python train.py --num_hidden_layers=11 --router_score="sigmoid" --beta1=0.9 --train_tokens=424800000 --max_steps=3612
Below are experts of layer 6 (counted from 0) of a mixture-of-experts language model. Rows are named router (the router's row for the expert) and show model dimensions 0-255. Each number is 128 + 24 x the weight over its row's rms, rounded and kept within 0 to 255. Numbers have three digits each.
After each expert's rows: "mostly gets" lists some tokens that are sent to it at least half of the time. This comes from a sample of Wikipedia text that the model never trained on.

# expert 9
router:144136097128163095153158113138098128147116161114149113082103143146119137172156133132144190108121124148165172127154090102182124122118101123134089127139109114103107143106118084076171104121114137107138097171146150107118136161147090123094143109112107159158122112139127142158159117106126145121097150161116108109173141171096122133137104140165117105137096139076131150112113167128131172110122138108107145114130180130102115154076126126135121151120131113124150144127158121151166102154125124134071122107088113108095130118140141166139103094133127135172069144168100115117164109180123106140127157126124115128121138178127176117114094167113125159122120144121137102129111113122146190106079090163126113132119124134158125137155134129164101145125152108089151137146107148141134152151153128
mostly gets: " after", " while", " into", " when", " had", " because"

# expert 2
router:151149108115140108144155151067121171087119150103137156066070123148170090152159116125136120092134091151117108151160107099145105126132139091139095104124124100095091107111127112117115116101114161139167136143152123113127140108137080145130170089116116122124144113130124097163141182157112123142094124096110149121157146130127146156146102131160120111099144149108101170127097153137119169167121101109120124099099122138107144098108080143138103116126126184126144149147148125166143091138155141093069157104109130102129112099126134169094075077149120150135146120154110115088148108136129110144105139108140110122107138138092158107119125169117120120155081121126148174129106132119142109110107092141150145126117112099127098110149153127144082145169163095112111116118125124122074131153116112
mostly gets: " O", " M", " Ex", " Che", " Em", " En"

# expert 6
router:120149115116133102122149133107129119103144104111129115096114135156134118179121138107136140129127102154113135111124065115162116073089108125106107140135168134080075093099135116141169117115105155155175098148133106105150118142147079123118138130109120137131130150109157136146149140118116134163083070115104101120133171173128139113171117130147108091136128160110147164127093144124128174105110119110111089092120109138127148096097122127120122148158169150119103153128152145110164128127151125120113129124124095085169134077164135166103075091175139194140093144153103133105133134142082139118098150111132120139095147160143142144182156144119107131131145144091151120119114119118132146108102102141151137124099129123185130138135094126139057165107145127098118141125117112131120119156177128
mostly gets: " US", " ===", " km", " century", " million", " TV"

# expert 3
router:121139139110148129117139146091137135119117138093146122153096163132156134150146171116189151076135093123121108138178117086167086084148106143099127121154107111110097150102069126114163160116130149167150081143119108103116156115110099115094141119137115098127138102141144147139148150125126124157107096127115108128160151144131080134170122130148088131151132120129096120157134129113117138105102114088101100129152135115114111055101097120128138109145151139125136099147125171175170110123121140132137085094108108103110080092163121170083123109141109151146104162174124146131143151165096142158129154128128164139135147154091128136153121164147114126160108147118151140172124137109109134122135088146119175126124075130151102127157121139145100161144161109099168134165123091141102145120152139
mostly gets: " and", " but", " years", "%", " time", " season"

# expert 11
router:135145120112153098152130097127099117119130162078129140091097142151141145176155113105165130114134079152122122122155135130164060125139103086098147138124142127104096096169104115128129142139112205169141095115158138119127158104108072113135147080124158126121082125136137142184137156124136146137120116117071148139112165161121155136170101130158103126149118135141098124166087153142158132128169121107118102108146141167116117093049088133145113137138152109116119158134119150162151127124121124107079130073122120116127126137154134161113120112117108155159098142155105147115160117159118120156103123117127158143111172143106159156133139130130113132119087136111161166097100122112133123101112108131128125105108098131140123106151113132155084161150135103138104103128092148146082130147135105
mostly gets: " $", " '", " −", " circ", "_", " "

# expert 7
router:140179075146149081182122119107121132111134131106123137108137161137123102125130121128138164137153074157148131143109139116104123106140111126147146120150137133100112114092130120156156166152135146140131113116125141099159136101126111131080127152108105104102118105145117165121151088112124140180113103158091146123135130120123098135119131153113097095138113152088136117125096183100169148141140100150128106063157159147109125106092110146123109134133112084092119141168115151166161126153154144107096134106136103130119107080152133117094104123160159138141117147158118179063172115116145106174103122148154152135100148119146122131132115139135087137133076170107121138141113151098151101143123094133150109105135098125112136077147105131133042182143135140134117127132096106130115122122167144
mostly gets: "p", "ph", "oth", "Ch", "og", "ch"

# expert 8
router:156106115136142083134131144112125115104127162126136122117102130114170096159164153143116137124143064113142131127154101109137106104097113121132120160157145074106126124136145094089160122128124138152166070145169108109153133143148105158125150127113099131106134134128103164167150158121113155136161108127143140161149159131141136133160113098135105096124102134124120145172123174147136138108131105073125109106164148158131152131067106108110141118132156155093108159160140128122136097151133138147124143086107113117116126107160166137132121120161115142171085124162064154099136115125097115148096135095118151116075149160113122171136109136152098115143122167155110120161121164112148151106128101117124137135111154109165070113124151143158056108152148082133159130112092116135130149141173149
mostly gets: "|", " /", " •", "Personal", "Gr", " Total"

# expert 4
router:116150093099125102164140077085113134107117129101119110136099171125114120155157134129146141110120114157164111115108103160133113098115139112133098149132133123166130089139122128111169131129102159150135083143126151112142133166133138138124155110112107151138103090162148158125146182104141193151087100118078102115131156157144132140169129105135119113162136142108111137105121182111134150114124113112145098111142144116112078125094121126143094096151103177131129171135135138165123094127158121109117132099089118110116145100131142116131125095144098173115067144120099134077153145131132109120097151104117139144098182141113150147160115104121118156126099184117115145154098110112123139143098139147151116074088089118152084116142147121155076128138164108088153144162126161142144146161147106
mostly gets: " became", " was", " won", " began", " born", " took"

# expert 10
router:172150124111152105139126115088115109137114154109159105087090115160181106153138125119095142101148091170137132130150091113146105113110131106092126115117141120085120097136149096121149125155124155138125149109160108103157117144138101154130129104139131100118106122163100168164142135116109147175117085152110140169156167159127115166186100122171109111132122121119110104157125114142146152147160140134088125120177137121091144094116106135156122120166125142146119152131126113134163126118150129136068120095135108108130092094134131159080127088148160177157085150160118158102168142130099126151130172129163118164123120159125102136140116136132138139089103152119165151160091150139125125085121097163115135152115153128165120151125148165139079153119133102081110153114094134160137130120174127
mostly gets: " two", "°", " one", "′", " three", " four"

# expert 5
router:134146103142138126152161134099125111132116140102127146116104108134140145130158153122136139112164126182145153148119123119120117087113133140109107142154173105143078108121145110099157164134099145150157079146144131094139165162122109118116155107085102101119094129122150160141161174152082152137145111132082123148162171104086123161167124127148136125153115134129144135145086129155152109123133103099100158112111148114122137064150108121140122117132128156125151152186108107139143105142121115128096150132103117076114132096122130181153079096132109152098090128164107126121125111148077108123087107116115166112107148182124149155119136135135139158102118155081157131123133130101132155086142103117186152090089144103134123135140138117153063109118160099089113121142114109157139150152157124
mostly gets: " United", " National", " New", " World", " University", " John"

# expert 1
router:130142118099121114103115135099103102141162145107151125129100138137153136158128123126155151091169115146134132108149146139152120124083112121150116116136151100119109124123125117127178128149146145145164112112174156089167135104140081134150133114127119156140128127131135119197151136084124152124096122138097168145147125130152142145181112128140116112137100097126134165160107117094137149120129116089112132104128117117110090106107068127149112115171127143136153147162144168130128100148112122102082148114100097150134086138150113157103107113154132113126081125152107166080161145163086139106118161073087162157084190169110106166144103138115147084119121165130160123149129146154115127106111128133146168099117138103133155121144175140180091136124149104102126162145108160160115154157156125
mostly gets: " He", " December", " Z", " Mar", " J", " She"

# expert 0
router:148123117097139130155112133076121111127123133075133108102107136149159128162146134124123165132133117147146130108145110130164102096078099120112142117140146117111122122127116118087172146156120147137132101133173128093143155148169087133126177131153116126121108126100184125112116156128121133170130123142076148148133176151122140153155121133164109093153106143084133130145082118127129152101148086089092114077143141128102141088100116151107116118162130152086107158188147163159150108121145139136087173138124089078100117089159113153117146102147133157113125147169095136113171114116098144153113133125143139145119171178112145151110139170144125156155136173113135144146093126121135152103105122157143112123115117104153106119153131125156115134145173110079136140077095144161129149140147150
mostly gets: " the", " a", " The", " his", "The", " its"